Experts of a small language model.
Experts: 48 squared ReLU neurons an expert, 8 picks a token.
Below are experts of layer 4 (counted from 0) of a mixture-of-experts language model. Rows are named router (the router's row for the expert) and show model dimensions 320-383. Each number is 500 + 25 x the weight over its row's rms, rounded and kept within 0 to 999. Numbers have three digits each.
After each expert's rows: a language model's description of what the expert responds to. This comes from a sample of Wikipedia text that the model never trained on.

# expert 56
router:487499506552495518515508504451475441501518473509500515524501445515502446483533495501519471504477487502458495482494535497488506532506463508493517532491485491497519547470516522479562501488566473
What it handles: Middle pieces of foreign personal names, especially Slavic and Arabic, such as -and- in Aleksandar, -er in Nasser, plus Naval, Soviet, President.

# expert 20
router:484514518467480537519530525516546526502540495541510524514502483513483455445473525529503512499517487506492541510504489537501545494466500459467462491544517480500479518476472508532511471507539470
What it handles: Digits and commas inside numbers in statistics and sports tables, such as 2410, 91, $21,225; also A in All-America and Nouvelle-Aquitaine.

# expert 50
router:468492470493517484540512487475513515441493472504473553523479435465496445498519531478506537501527474502464515459513465504530446515470470496494420537531495490467487459504540501460495494504527501
What it handles: Quantity words before nouns or of, such as half, some, many, several, most, four; also stray name endings like -s, -e.

# expert 42
router:513460520523501455515501528485511518492469483489485540534492488475464510504469499454514497536491507481494519522514528538483503487538465532484516541499499513468549518521511461512539506496490523
What it handles: Nouns that end a noun phrase, especially countries and places (York, Africa, Europe) and topics like Science, health, household, mother.

# expert 7
router:497548530517513557474487486459513520544513458496473489489473477508505534501518482474495465515476469504532529520471522502520472539524505496501465492493443489543492513549516541527528466508520496
What it handles: The label Species, Genus or Authority in taxobox lists, plus prepositions like of, in, by after a noun in prose.

# expert 61
router:523486477544490477451480501433499456528486482463440487468526494504490477471500515498518466503435503438487473446506531503539498519504489545530468522511484480451508519467504485501543457487523492
What it handles: Final pieces of words and names (eas-iest, Lop-ez, Eile-en), and quantity or superlative words like all, most, largest, oldest.

# expert 55
router:524462492500517522503489465480499489531493489455518454530504519516542511475518531455490508536485537519496514522510525510479474482496462457506499558477495507535499557510522519544534476527540523
What it handles: Stems following the prefix re-, such as put (reputable), leg (relegated), present, and digits or percent signs in sports and election tables.

# expert 9
router:479505541476493503486488478499535526511546482521489501546470508535481531530490525504503513460507458528512477498478520515503492541477529477457483485551460477508474501467487534496492481481539492
What it handles: In, of, commas and the after place names in geography stubs (municipality in the district), plus digits inside coordinates and taxonomy headers.

# expert 48
router:462474491521526504516462509485536508483521469443503460480461457515503505504524535500538548505497475443499511523488484492499473525509478511514461546456514533494523507529477510504506515529489490
What it handles: Forms of be (is, was, been, are) after subjects like It or which, plus final pieces completing words like enzyme, approve.

# expert 46
router:561459474475481486550488463488492498502492452482534520525493475493491500504531505488471467506433486528484516484484516491454495489469472502492491530442531532497519539514522500486510489520527511
What it handles: Inner syllables after prefixes like con, dis, re, as in pos-si-bilities, respon-si-bilities, sen-si-tive, con-ce-de; also the word and.

# expert 57
router:533476516500522492486502511511533517527464482498496461464547515440470510533523505457549508519518492486472471500496510506473522479559461500476488512461553498477476474497523489462504525527502522
What it handles: Degree and quantity words before adjectives or nouns: more, most, some, many, very, less, especially one of the more, the most.

# expert 39
router:517506548516483524463530522476533523498464468526483553505501474500515516458532520470522460506486542519508533489487442475490480477478479499466487540499478456478484522517480510540484464543513466
What it handles: Taxonomy field labels like Tribe, Species, genus, final o in Spanish-like words (Estadio, Radio, Cameo), and function words in infobox lists.

# expert 12
router:516534494558479543499502465460474523537480465452488453499485525544515540534502536467469488507504487498462474498458550521472476544486541506478514517497478511539458521468465491487532486487545500
What it handles: Minute digits inside map coordinates like 150°08′04″E, plus the word of after nouns and sentence-opening pronouns such as They, She, we.

# expert 10
router:467505483495471502501515494512500522525466464524527503521502482542528514501530445496501491555459555534503524503469510493501524538503488510471514517505500459514482504511490503502470485518524452
What it handles: Opening parentheses, commas and first digits in measurements and data lists, such as 180 cm (5 ft, 399 miles (642 km), years 2008.

# expert 40
router:524467490549488504482478498468519458510520531478494486537466498512472499487464523479545528512474513460498543495524515509503472473523475495525512556510523487497496512466486513463478500476529477
What it handles: Word-final noun suffixes like -ification, -bility, -ity, -ance, as in Specifications and possibilities, and table column headers like Attendance.

# expert 0
router:490515469502466457491488456496506552504472509504525512481511503509528516526526534483488503518501539536481541471506480508496476464525511477463531525461529514552496469514481518488492501512546546
What it handles: Opening pieces of words split into parts, mostly Latin prefixes like super, sub, dis, con, pur(pose), plus leading digits of years.

# expert 34
router:474519517524479538534546442489484554533517476536496469499499499555498561482468524518468512500465505520459519520481533458488494531469500509468488505540439512514449515500486515509516483466501481
What it handles: Digits of vote counts, percentages and years in tables, as in 55.17 and 2010, plus name pieces (Ra-sh-di) and religious words like Jesus, Lord, Holy.

# expert 30
router:536513469503500509511514498487509527513502520489541508490542504495478484497489514548517511453534489509474536484494474518502528501515501509472514493470533503480512514532522501461495467506490475
What it handles: Middle digits of large figures in census incomes, vote tables and results, such as $53,, 55.89, plus hyphens and word pieces in compounds.

# expert 49
router:461526477511482523477484512465504461500510496490478493494446483530522488478482521454502501497498511470527532469479506522522560471472503508499489484499540481518480496495454495481477419458544456
What it handles: First piece of a surname following a given name, such as War(hol), Cru(ise), Smith, Wright, in credits and biography lists.

# expert 54
router:484530536512508542486515485504482511535505485485536520487505500502533465499497492487545536537500484495473519486481546480507535503474478446478486443504509494440480493504555543495559489526480516
What it handles: Were and are after existential there, plus determiners and conjunctions like the, many, few, several, and, opening a new phrase.

# expert 4
router:499541519485509548474493457474467515487554480523502470509456479507529491518487498516460498464521460488495512486507475460533501501499522511500520505480457511534533501502487540496470495491492484
What it handles: Prepositions like into, in, to, from, through after verbs of motion or change, as in came into being, sail from Morocco, put into practice.

# expert 24
router:525540551495526519458484502505463537541531503520497474471534510462471544522479541534506503480510483545526520482539494523480455537500521469479537509463455508479481499524499492535501453514482530
What it handles: The preposition of after quantities like one, few, two, most, many, range, plus other prepositions such as into, among, from.

# expert 11
router:528533539497485499484531462502504554477506461495506517563477542491518510492527491465498513501514500542460507501491515496473482492510487486492504513478482479509467488518516533523528464488525503
What it handles: Leading digits of days and years in dates, and adjectives or titles like Roman, Spanish, Czech, Holy, Miss before a name.

# expert 59
router:480440451500509520480496461517495492495529505472463513531504510474503490499499531508488460535464509448527442525512539492501487491514515530491487553456515525477510517527506484468500482526527532
What it handles: Military and government nouns and adjectives, such as Naval, General, Army, president, plus word endings like -tive, -ary, -ate.

# expert 62
router:536512496526506513515522493518531492504496479491512492516496454486514481481507533488491507533436532486490482483512537458512500504496484515507489544479503489529485514491496551469524562531524533
What it handles: Middle pieces of words such as -di- in subsidiary, -mi- in Semifinal, -t in Extended, plus kin nouns like father, sister, and two.

# expert 36
router:501535568477485480488509487542484509510499495483489501460504498542534488527504538484536485456501531529495493487500518495492463502463467484468525492498508503531452510507493494531530496486460517
What it handles: Subject pronouns he, it, she, they, who starting a clause after a period, comma, that or when, before verbs like was, had.

# expert 35
router:475528487513492504473470484501526567490496530512521499518513499537500528499531492511552481467500517527454469498498498473509475522512504501505486525509514467503480474490473545468539499459511486
What it handles: Subject pronouns he, she, they, we, which, plus the rd in Chordata and digits or hyphens in tables and lists.

# expert 6
router:488514476467469530457514523499464552510473473521497468515533481498512459467500473456533489499516531539516547511502477490468523484526484479445498525543511493539498493491477522556523486518520471
What it handles: Opening parentheses, commas and pipes inside numeric tables and stat lists, e.g. 64.7 (18.2), 4,795,873, career lines like 98 / (3).

# expert 14
router:501565561463464528470541461542474499537476469523522507474546521502512483471524502463502466471486477527511515477493448506513521476522511530451487508451498520512460474546506491493512476487496518
What it handles: Second part of hyphenated or slashed compounds, such as side in B-side and air in surface-to-air; also closing year digits and See also.

# expert 45
router:544460471529536472530500540535523516490466550481482512494490506441492516499469528512524446524464483481519463508510499515532493510553481483499476510453469482484483552532554473505537478528525481
What it handles: Nouns for jobs and ranks after a or the (director, president, politician, officer), plus the piece ctor in doctoral, electoral.

# expert 3
router:525505490515505512506499514501497523498551481513500504538524492494505523520509498462496481451503497479518526510487516462495537526526481523491546540492520541562489518521466538467521492457533503
What it handles: The piece cent inside words like percent, concentrate, Epicentro, plus the first digit or space starting years and numbers in tables.

# expert 25
router:448507460488485506539503525527542486519524464536456482534449509559513499467504524493538514473536474473486462507477485482527515526481509524525497493522484455491464503477487500491528480521543442
What it handles: Commas and opening parentheses right after a name or place, as in Castle (中津城, or Pocatello, Idaho, plus taxobox Authority labels.

# expert 22
router:558543501537503550478473469490490530531481469510524530467495535501499537531491499494464483472460500527491491533508467495495497501517527475512488509488472480562525517539500473501469475547501523
What it handles: Of in set phrases like Points of interest and Hall of Fame, plus spaces and word starts in headings, table cells and bullet lists.

# expert 41
router:517448472534525488533511472478520486474493477471515494474508483476499497533493543477494491536464474543475507456532536450498472544482489517520500542488496521500487571549519506510514504488541461
What it handles: Inner syllables of longer words after a prefix, such as p in irrespective, ti in superstition, eti in competitive, often before -tion.

# expert 53
router:533508522515474462504505507509554512474450522473491512520509479483479530519528523452519498469505449505450496494500441518466489526502490534471453496457532497481478544531506506522548480533528467
What it handles: Articles and descriptors right after is or was in opening definitions, such as is an Argentine, is a former, is a species.

# expert 5
router:504537540468475536465474513516442525550521504504512503505518516490466544509460484512472482504498494535515478503522483533494439541526508492472542476517474502487464513494497508488449521543518519
What it handles: Bullet marks and field starts in place infoboxes (Summer DST, Mayor, Total, UTC), plus the preposition of inside ordinary prose.

# expert 28
router:510559496495492510487531548479521513531506474550523469451510527489506520513480525523525475516507469522539532503507434530508514526487533481475516476486454494523525484519477521543494457521524501
What it handles: Of and other prepositions in scores, times and dates, such as 9 out of 10, 1:20 of the second round, at the time of; also year digits.

# expert 58
router:445490532499467480513511481515482523488493510540469496523476491517547486500528521529479539509493548496501541496502510492526551510518449478538488458489495526535478479519496493482493479463504517
What it handles: Common nouns right after in, of, the or from, especially star and stardom, eye, audience, fuel, Medicine, and phrases like one another.

# expert 52
router:500524514533465490482529478482525516538513479454502484527519479515492507502518491506513529517501508528441454459496544540539536513495478543488511493533546500475495535494513563520532465489506498
What it handles: The articles a and an and the verbs is, are, was, were, plus pieces of Arabic names after Al or El, as in Al Ahly.

# expert 16
router:503532502505481546480474529475480518507507459525532490488488460465496479490483520514508471485510477524537524527466463507505531469498517542472517523472521482519511540539517526504490458524506508
What it handles: The prepositions of and in before the, a or his, plus word-internal pieces like guard-ian-ship, un-an-imous, Shaw-ne-e.

# expert 17
router:537539546497483530456525504495486547517469476499491532463501511492504532522504456512484478521495524535500485469516491438497477509526536471459474505485502489456525493511459530492472487516553505
What it handles: Rank labels in biology taxoboxes such as Class, Family, Subfamily, Order, and the colons after them, plus prepositions like to, within.

# expert 15
router:501483468495537555493473478523467528511462474507470509495511488523489528474484494539499534502487537465451466488527555498477507514519447492515495545512514516531455547541519543503517520492507489
What it handles: Pronouns and demonstratives opening clauses (This, that, it, his, which), plus mid-word pieces like her in peripheral, st in circumstance.

# expert 32
router:490543517490486487509542439537456502532495500532542528472535516508509520519526491487483475480473505537516467503526443484518470503456510475498470463458501534541471449491537526529525506536506536
What it handles: First token inside parentheses after a name, such as (actor), (agent), (Orlando Magic), (KAZ), or pronunciation slashes; also sentence-initial capitals.

# expert 51
router:492425474516510479441499543490526501493464502439475493522511474464489489522484521481528496545496557466550477480525482511498532481546485499481528532479492501509496564539477479487462471496519491
What it handles: Noun-forming endings after a stem, such as ance, ence, ation, ency, ces (attendance, emission, feces), in varied encyclopedic text.

# expert 2
router:484529542479450483498564452541539517485487495541514487490501449527563514511551476480489470497498545537518541501484461482510478475521501498463516505486496559476499469522498518511512479569546526
What it handles: First digit of four-digit years, usually 1 or 2, in parentheses or after spaces, as in (1664, (1925; also assi- in assimilate.

# expert 21
router:528537453535516510501545474509519538510460459488555523534544525547505475466519525525491498454503480511505465490488485513505513485463472484474455506482513511470469465544546502504540456469519477
What it handles: Words after a hyphen or parenthesis (Russian-born, ground-floor, cartoon-like, born 1953), plus digits after a decimal point or dash in stats tables.

# expert 47
router:442481511590555504508495495517440478487494495472475517511482494533448472497483529546535519497496517478496486499491512527505518500507510473528515524521507520486510524481518513456514453442524493
What it handles: Heads of institution and place names after a modifier, such as Harvard University, attended school, New York, Los Angeles, North Carolina.

# expert 37
router:476517464513521526529500483532529499543506460508485493523542518513474512511544528478537456545509496526514478503455498518527503511502499473505459529490518480539478524475505534500490461467533507
What it handles: Space tokens and leading digits of years and table values, and the piece "vent" in Covent, Coventry, Convent.

# expert 63
router:509455457555537484510508505517480508472481480470464530487481521458495482482504533496468463504488512470521499487559489525475524503477490539502518542470518475470490533520513508469486505504527477
What it handles: Endings and nouns about people, society and law (conspiracy, apprentice, civic, fiscal, wife, community, school, youth).

# expert 44
router:498465537504474531504492528538465502481461502471491537525475509475495482471470507496522523483475469470522471509548502503468493504488468539488480505454547504475531493483523501480538450505550510
What it handles: The word and joining job titles or list items, as in founder and editor or singer and songwriter, plus titles like professor, director, president.

# expert 13
router:464509451501489508506486489453502536512525506509484493508440481500541474485527541453529506475518515492517471513470514521548493484503478501488494524468531449516504519515493529516457456504514477
What it handles: Particles completing phrasal verbs (take on, carry out, take up), prepositions like during or over, and digits inside table numbers.

# expert 38
router:512548504474476479507502485486487527494474492517519494467544521517499454524480519491484517511454533540518504461510488452500479506483548462492548535471489523549504511508484514483514539484523555
What it handles: Spaces and the first piece of a word or number, such as twel- in twelfth, In, 1 in 1950s, ve- in velocity.

# expert 27
router:487520524478486507514482523540491507513550538507547472525473476522459467521478507534482517486494526468514508469487470506506443453515451526464537528456527482537488478508518544527534511477498497
What it handles: Single capital letters, above all the S in U.S., plus capitals inside names (NewCities, McCoy) and sentence starters like They, There, His.

# expert 26
router:518489504507468533496514463486479490503520508493515500499510545523507498533469513488491511481473533523472458507486525479527482517462474481487533471499535533515457528505517518456480516485469577
What it handles: Subject pronouns before verbs, such as he, they, it, who, plus em dashes and opening parentheses or quotes starting asides.

# expert 43
router:531504566515525518474505483498482497493474479524491519506490512444478496449472506493553509482501495502500523493504499513472529505486510478467508506503557473465492517516501501473526431482508504
What it handles: The conjunction and (also or, &) joining roles or list items, plus the, a and nationality adjectives such as American or British.

# expert 23
router:513531528446490510480541537487507535514475494506484483491508512471489453503456482528504497523520511477511510495524456503471475441493467501445475520494451450544514486523468532542508460500521515
What it handles: Word parts ending hyphenated or compound terms, such as four-time, all-time, Off-Broadway, storey, year, plus digits inside dates and numbers.

# expert 8
router:549460462491522516500483529475501541503498466509496517532466502448509465469461526503520486463494506446498500493514473509495482477510495520494455479493537462476466489552565511500487487517446502
What it handles: Pronouns and word endings in biographies and sports infoboxes, such as -de in 13-episode, Head coach, born, century, He.

# expert 33
router:515509491524479494494506474498507477555467516534499457523511534483469481477482520540500480463454511485529494469490463537487513464509489496487500526464545461533473452482510550505551488466513470
What it handles: Final pieces of compound or split words (Larkhall, swimmer, tangerine), plus year and stat digits in tables, sports careers and coordinates.

# expert 18
router:498551464491524555504538477452538545473508466472486516489503499506531505526520529535507508479498485514463518485502473497529473484517454523494474491486510488520459514512528506502484533501513519
What it handles: Word-internal or prefix piece de and similar fragments, as in self-determination, Bangladesh, decade, Argonne, plus scattered short pieces like re, ne.

# expert 60
router:467506537537550517458500492456514464532495530465510488502528508472495542487490484511523503480516510496509498474499490517523471475492451486520491529519547496510497506492456546529510469540531475
What it handles: Second pieces of compound words and names, like way in Always or Expressway, time in Sometime, and endings in Fairfax, Yuriko.

# expert 29
router:532536503522509512534532502484498521444483496475493522527445502510551508476510482467480520469518525486559548470471468510530483500488505504488455507444518535521554536480508549494541461493500481
What it handles: Year digits, commas and closing quotes in lists and tables, and mid-word syllables like da in ordained or Ja, Ma, Ba.

# expert 1
router:510521476537511517518504487486541509517535493536513488511525487522494550493535504509517531475488475483458475497521511476540494476512498461478514531493508503517492497534484534502482490539464483
What it handles: Prepositions and relatives opening a phrase, such as in, through, within, where, and the piece "red" inside ingredient or dredging.

# expert 31
router:463508512531505518518514479504491474521498535507535445459467525474491483468506526458516496495543470514485527489488470511523510534538534547468472529498493473488538527505508551465529491516504483
What it handles: Digits inside large numbers, prices and scores (3,000, 2-3), and the piece "ap" in weapon and soap.

# expert 19
router:528513525513502521510517510513473529526517474477517468496522487536535531490517546537548475479506474535461514496493502521474496503485492519440494501529490504566532520485510536523452483479468469
What it handles: Subject pronouns (it, they, we, there), leading digits in table cells, and the piece "sh" as in sunshine or Deshpande.